config = dict(
    n_experts=128,
    hidden_act='swiglu',
    moe_layers=[0, 1, 2, 3, 4, 5, 6, 7, 8, 9, 10, 11, 12, 13],
    num_key_value_heads=2,
    vocab_size=16384,
    norm='rmsnorm',
    rope_fraction=0.25,
    init_std_up=0.0347,
    schedule='wsd',
    final_lr_fraction=0.0,
    dataset='wikipedia_en',
)
Below are experts of layer 3 (counted from 0) of a mixture-of-experts language model. Rows are named router (the router's row for the expert) and show model dimensions 192-239. Each number is 128 + 24 x the weight over its row's rms, rounded and kept within 0 to 255. Numbers have three digits each.
After each expert's rows: a language model's description of what the expert responds to. This comes from a sample of Wikipedia text that the model never trained on.

# expert 16
router:160112164132147086120140182119091185194146115172120080136106119120098161124080155170133122120126106102112135094135104125153143134156169138100139
Description: Verbs and pronoun objects in plot summaries and narrative prose, such as gives them, stays by her side, him., her.

# expert 23
router:126114126111120136123132148152097108112134054090122100127139079134117123143094105132105078142117112124115070118115118132132152123144116138148124
Description: Middle pieces of proper names, often right after a capital letter in sports and results tables, such as Y-uk-on, Y-ank-ees, McG-in-ty.

# expert 28
router:139158132103113110088171132154166102101120139098159114115125116142153173116140118121125123093140136146114125151151133146143155158167159135138086
Description: Word-internal pieces following one or two opening letters, like l'ough', g'ust', b'arri', plus whole words land, fund, Frank, border.

# expert 14
router:136113106119116147124140138147148133096115143089143111113136110147118104138174091113085109118102128112121141141133128136104112122142120121125097
Description: Middle and suffix word pieces in foreign personal names and -ical adjectives, such as cerv-ical, Jeff-ord-s, Palmq-v-ist, Aj-mal.

# expert 4
router:166131145122163115121152129129137148110125106088122129116104107101134134119158140133106111148115137116168149116136133116108123129110124077154112
Description: Verbs like is a, is an, was a opening definitions of software, companies or products, plus tech word pieces such as commun, consum, rug.

# expert 37
router:137132148090201126137132136123173159117121128093109151132168113150105150124132117149145131123117129136176114102110134141141083127074137153126149
Description: Preposition plus the, as in at the and in the, plus LaTeX symbols and ampersands in math formulas.

# expert 42
router:136120141102130097161109126097121105138106141137170148132112085104123117112149102165141128111169153113106128133161139157135128181120143131135162
Description: Month names and of in dates, often after On, In or a day number, as in On December 18, fall of 1917, 7 February 2023.

# expert 5
router:126131133154150130072146126136120113164133106131090111104145163103111163121136121110130111123098129140084159113161124168109140144149099114150149
Description: Final pieces closing nouns, often in religious, geological or place contexts, such as dep-osition, em-ission, di-ocese, P-ope, Wisconsin.

# expert 49
router:140117159084102118130125086137136087130124149167142105128154101146123166153126123160129180098168112144143121075141169165134090126132158146197089
Description: Bare spaces and month abbreviations right before digits in dates and tables, such as Mar 2014, 5 May 1912, Soyuz 7K.

# expert 9
router:141105129125112116135111147135125094084125110156116109140128130123141115130122086120137138156106151124135124134118103128119124123085181129145128
Description: Digits 1 and 2, the ax of Taxonomy headings, and abstract nouns such as model, process, concept, mix, species, in species articles and lists.

# expert 59
router:132094132104179121164160154116110125119128138159149114115148142163123158157157115158124146164092116115145136128101131129106191179131162155145130
Description: Pieces of foreign person and place names, often after B or K, plus digits in coordinates, such as B-acht-azi, Bied-ermann, Az-erbaijan.

# expert 45
router:122141110073167131134111146138108139155143095177098112145153101139083144083083154160144129105113102126113143119117135108086120174099123160140166
Description: Table cells in football squad lists (| ENG, | DF, | FW), league names like Championship, Conference, and RA in baseball ERA.

# expert 43
router:126139096128137135146111182181106127162157095161110099148176093160090109115129125148153119128101094155126066095162120110175129143156166131143135
Description: Middle pieces of personal names in sports and racing tables, like Y-us-uke, P-us-ey, and connectives such as while, with his.

# expert 18
router:145116128128115132130142118150082112115103119164156103078139104129117140103096130108145161139117130125110157129136131094171149127148087180136121
Description: Verbs and terms in military careers and biographies, as in h|anded over, appointed, commanded, Brigade, Regiment, Corps, plus infobox fields like Children:.

# expert 38
router:131126100087162144123122162118161165131141180088143132164139133153156150127140126134140093133105107164145146129153118134143130086118140108125153
Description: Nouns and stems in natural-science text about species, cells and ecosystems, such as cells, reptiles, predator, acid, soil, released.

# expert 51
router:137153132098105120109158123106138182106126154125122129112104121134106130131133133082124102186110122135151086138117127124111115150154105136124088
Description: The piece ad inside words (Académie, lead, Gladwell), collision, and numbers or percentages in statistics tables.

# expert 35
router:120124102115164124123113106112126131108086113099154111079183140167076113106146108109117084096128131116138099144120113112134152118176088117128144
Description: Compass words and place nouns in road route descriptions and geography, such as southern end, northern terminus, east, county, river.

# expert 30
router:140136136113135124118143137103164140121141144107172105099114146146144146129147080140151103108139136146135121161129106164095100105157098123139146
Description: Nouns and adjectives for organisations, media and public life after and, of, to, as in novel, Health, Research, film, business, Civil Service, frequency.

# expert 52
router:133172081164125169122137100142137153142088122163171129163096083096156104150149139126124126135128158138137170086139115147146133128134124125147164
Description: Prepositions and articles after verbs or nouns in prose, especially passive by, as in hosted by, purchased by the, into the, to.

# expert 26
router:122119151127164112093171145145147123160148065123152151094142187158120148138123142139169139106105136132125127097143148156150148170147123100095093
Description: Word pieces in sports, roads, railways and product infoboxes, such as touchdown, footballer, p-ay-ing, Pos-itions, St-ations, kg.

# expert 40
router:131101138109091122086126121124120136163111130124148129130138185156148122121143112183130159103126127124115115135177107144123121165117107151129109
Description: Pieces after an initial B or C, like b'ent', b'ree'ze, B'ost'on, plus whole words bank, Bishop, Bas, and digits in tables.

# expert 22
router:109118145137126107128120147085064118109092123122158141112147139152142088177107127099113069151140149078113137145158106129141092147168111142150103
Description: Periods closing sentences, often fused with word endings, such as s., ia., ). and ing., usually followed by a paragraph break or The.

# expert 46
router:131096138097108097159120145127159148114144131138127089154119132166111117115125145108146144188097140198160069103135118119140132155080097080110139
Description: Tokens in sports results, standings and infobox fields, such as was held, pod'ium', career high, | FW, Authority:, Time zone: UTC+.

# expert 61
router:134086113133160180145109106103137139155161184171171124097140094128169113173123153135160098117136149127162109153125134132095110138106086099126129
Description: Periods ending sentences, often attached to the last word piece, such as ation., ia., s., ")."

# expert 48
router:122119129143085163137113149082121140091100166149146174122074124100121100153062107138140169155123125108112141157187103147123119140130162141154129
Description: Pipe separators between numbers in tables, plus semicolons and commas in lists, as in 28–26 | 25–15, 2 | 0 |, speakers; 05 percent.

# expert 31
router:129117150116149133125128126140107169108157116094139161144121082065125112159153148145119138108174169099144112116171141172098133113110117119155164
Description: Short syllable pieces after a starting letter, often in reviews and tables, such as d-ock, d-rown, D-ick, m-ad, plus table numbers.

# expert 8
router:074117093105125137116106109139145105101101138109145111109099125139123144124165130152142140079151123134142163154166112127165077130118146144158099
Description: Tokens in biographical prose and infobox fields about birth, marriage and career, such as married, wife, - Born:, - Spouse:, sentence-final periods.

# expert 3
router:130166147138137142131090116144139149143128136129116111131154118153095134105134101160124116103113126110140106119141096128142135106140113156136123
Description: Subject pronouns and relative openers like he, she, they, who had, which he, plus subject nouns such as station, company, trains, mostly in biographical and broadcasting articles.

# expert 56
router:172125083128152102153161105091152110115091150160155153109106192130139196124144109113152181127127104140140157138117126140158107161159127074141146
Description: Month names before days or years, and words of winning and honors, such as May 1967, won, medal, University of, Award.

# expert 47
router:152142124140098114139121137131125106135129173175139117135114125092140119143112150176119142111185147126100124140119139118115113128133140141104153
Description: Region and organisation words in military, political and Asian place contexts, such as Western, People's, Communist Party, Arab, D-iss-ident.

# expert 57
router:146131132100143146121116134125118140151117100096123086140089088138124117150168139115139146129075123153137138126147111089131164130092161117136138
Description: Connective words opening clauses: as, known as, In, While, and participles like giving, taking that begin result phrases.

# expert 1
router:088115156133101141148174120137159136143137082143107051146144099125072060115121092149130112134126158141137083123152124069143153117142123138095136
Description: Word pieces and score digits in sports match reports and results tables, such as t-ally, t-ying, 0–2, draw, playoff.

# expert 34
router:114161162131106133159152162136170117113126084135155094133111099097105131169107101134128113109168138109099084103149139086134117126105117138122099
Description: Pipe separators and cell contents in sports tables, e.g. | MF, | Ford, with word pieces after R or rec, like R'ib'a, rec'ount'.

# expert 41
router:116127115153109123135177116132131118142157130106167130121123134113118126142088129155121077135140135142100139141174160119142161182135175119114105
Description: Closing word pieces, especially after g or ag, plus dashes in word compounds, such as born-ag-ain, see-ks, entang-lement, Inzag-hi.

# expert 12
router:115097124154127134108106080163152126077122200112108127124147132107120096135105131115117099132152124139155131176109131166123129144089112179087123
Description: Pieces of place, people and school names, often word endings, as in Singapore|an, S|outh Korea, Af|ghan, Sigism|und, -chester, -ley, Hong Kong.

# expert 54
router:127152161144114120129143113061153129117077165170133173105141167128101115147135148087122141162139120091102153176100172085124147129111117169094130
Description: Inner pieces of foreign names and words, often after S, as in S|ed|an, Trauttmans|d|orff, Riks|d|ag, S|om|sak, -ević, -abad, in war-history text.

# expert 0
router:137128101208096141136146135100136162070088128119160133125134124111131168139143134109141121079140090119104157147153124147109175101147144139113083
Description: First piece of a word, often right after an opening quote or parenthesis, as in "B, "S, (v, or'ange, Poly, met.

# expert 27
router:153132089125121121113115124153133103093111144137150149110131109167101120119126099139163127096133152152111081123129120101128097120177082070167171
Description: Paragraph and line breaks after sentence ends or table rows, plus section heading markers ==, ===, and list starters like "Species of".

# expert 36
router:120120148136116135096142133080159145131110092131127086112133080130141182167122076103144160119134114135128127127167187143155143159142199163159151
Description: Middle or final word pieces after f, w, h or sc, as in sc|out, f|ractured, Th|ough, w|ish, -ight, -ling, in sports and biography text.

# expert 20
router:128120117093168125117137166127188120120150150137106111167149112163182171128162136127163139124059149116147089114079116160109120115093166070131122
Description: Words and suffixes in scientific or technical descriptions, especially sexual reproduction, such as sexual, bisexual, male, patients, engines, plants.

# expert 13
router:147147120114132103141113150153133144115108177094164128124121111133084124123136145159154151130149131111154094138115143116126067151130103089096114
Description: Line breaks, pipes, semicolons and numbers in tables, heading rows and award or taxonomy lists, such as Year: Title; Role, Nominated, Phylum.

# expert 19
router:110142159141119131117149131106139093109159169125114149127120099122121138132133102174142114169144141131145147158082112109098134120107112111105132
Description: Word endings and units in place infoboxes and census text, such as km², ft), Box, code, counted, and coordinate letters like E.

# expert 39
router:121119141110091152124146159150184130079145128177118139160119149183090140131126114136118183168130099155164054088125172097129137148138144132166134
Description: Name fragments and digits inside sports squad and results tables, player infoboxes and season summaries, e.g. Scowcroft, Crusaders, Twins, Universiade.

# expert 50
router:145133121168095162116128134078120150081140122115114098148075101071142115127116108118120094107151125096131174127157105120145151090099094135137127
Description: Verbs and nouns of reception, opinion and release in music, film and book articles, such as album, found, Variety, released, wrote.

# expert 17
router:112159121117126102095126144097141065094122101124144135097144104113129174142135136120103169103151119103127141104139123160169108139142136186127097
Description: Slashes, dashes, commas and units between digits in tables of dates, votes, sports records and heights, such as 01/24/2013, 1955–56.

# expert 29
router:096102161098137114163144140144182178140145115103149114169146154173134110156149169124101148090129115118131091074118131100118160172153145084141111
Description: Second pieces of words split after short openings like c, p or bul, often in technical or LaTeX text, such as c-ul-ms, p-ul-se.

# expert 2
router:162146080142123081132114151139110127127105117136135202121149187125125125156136150119121122153161132112148161141099153120082109144134112145142109
Description: Word pieces inside proper names and place names, often non-English, such as Kab-ir, Be-ir-ut, Corn-wall, Puerto R-ican.

# expert 32
router:146116104174132110170133079182112125162080130190151123099143158119077143117099132117110111145162163110114169140115107157140114112128098173127153
Description: The piece right after a capital first letter in names and titles, especially S-ir before knights' names, plus Mir, Arab, Kal.

# expert 25
router:161128144105176104112135153107147132167086131112131115134101105068065121107149188151127131101136131088121130117113117095120139122174122059121138
Description: Nouns and word endings in video game, software and media text, such as home, computer, software, controls, Women's, SNES.

# expert 44
router:117145132093118117148152107100188100107146153121173117130119141162112125119095098152133126159107159123191052157137145115114167163162123135130125
Description: Tokens in football and sports articles and tables: club names, leagues, positions, seasons, such as United, Premier League, defender, 2015–16.

# expert 24
router:126177160110171120112151133159127119147165100113134105094150120158109154142139130124153150168124082077122115147081193138118156150128127184143107
Description: Colons, pipes and separators in football match reports and stat tables, as in Santos: 15', runner-up: 2021–22, | 7 |, plus player-name pieces.

# expert 55
router:125108087109096144128093088106113126071090150138159100136139109164153157137146150110131187133096101106144162133131137180107118119116144167158128
Description: Word endings in biographies and lists, such as longl-isted, raised in Born and raised, plus year digits and dashes in life dates.

# expert 63
router:149121180155096125126135133124129141147134162134141132151103144124131123145107190146133137141123140051114086123152111147107155178168139109135143
Description: Word pieces after f or F (feign, fiber, Front Row), team names in racing tables, and words like best, against, other, powerful.

# expert 11
router:110109123159134118151149155127176148150129130109152144132123116127144114138129125141159077125131128111129123147141109165091078127142093097119133
Description: Periods fused to word endings that close a sentence, before a paragraph break or a new capitalised sentence, such as s., ation., ".

# expert 60
router:153161134130125155137127117145104154158108094157131110154161151084108134107124142145134112102122130133106142128125111130131130113133152145138154
Description: Month names and date commas, as in on 1 January 1881, February 5, 1944, and war words like troops, artillery, assault.

# expert 33
router:149122179142100117156138171134082178159142090148162132148110097112115135150095154134156131099122153104063104126139129151143172133147141126159104
Description: Word pieces after H or K in film, TV and music credits (Host, Kid, Director), plus Japanese and Thai characters and empty table cells.

# expert 15
router:141102107099156135143138179112171166103165130133079134125133135149144140109119164168123102112089115133141113136146123147131114105106120103151106
Description: Word-internal pieces of Latin binomials and scientific terms, e.g. seud in Pseudognaphalium, oc in Rhynocoris, domestic in domesticus, plus articles a and by.

# expert 58
router:137116152102125121092141088149113103143117099167146118126133128141116167090129186120140149103127103161147140121153110151142123117152168130110103
Description: Month names, commas and dashes in dates and list entries, such as Born: 25 September, December 30, and "Name – description" lines.

# expert 7
router:110116124106158142135142160151167166104140110097169140161135083089086109128143150137132138115130143171142144106074119159111111159082093120143128
Description: Function words and nouns in album, song and game release text, such as deluxe edition of the, Region, division, in the, over.

# expert 6
router:140115086166151152140142151133120140111118101141119150092152136136081103105107114105132104158113118119114145145138109141105137108096127144113158
Description: Later pieces of words begun by a short piece, often in narrative prose, as in ret|ribution, s|orrow, s|oul, agr|arian; also medieval, background.

# expert 21
router:112119155142142170115126085157113146102091121153170071130132127114127104158153122142120113130130147125129145154161163082130112106087130126127135
Description: Word continuations after a lone S or s, such as end, ends, unt, il, and short capitalised words like San, Sir, Sat, Far, Old.

# expert 10
router:105142177134119156097134123102121082115143140124083108123089127222121150170178128124119155162101076148156098107075177123126141129133132146114077
Description: Digits and name word pieces inside tables, squad lists and taxonomy boxes, such as L'ar'entiinae, L'asse', °N coordinates and scores.

# expert 53
router:151111095127178118109120135147098114112123091102118144134131149150147112145154133148137123089090108152137125136126081150127124139147101128137095
Description: Closing pieces of scientific and technical words and digits inside coordinates, such as GTP-ase, genoc-ide, Pleistoc-ene, 110°30′00″.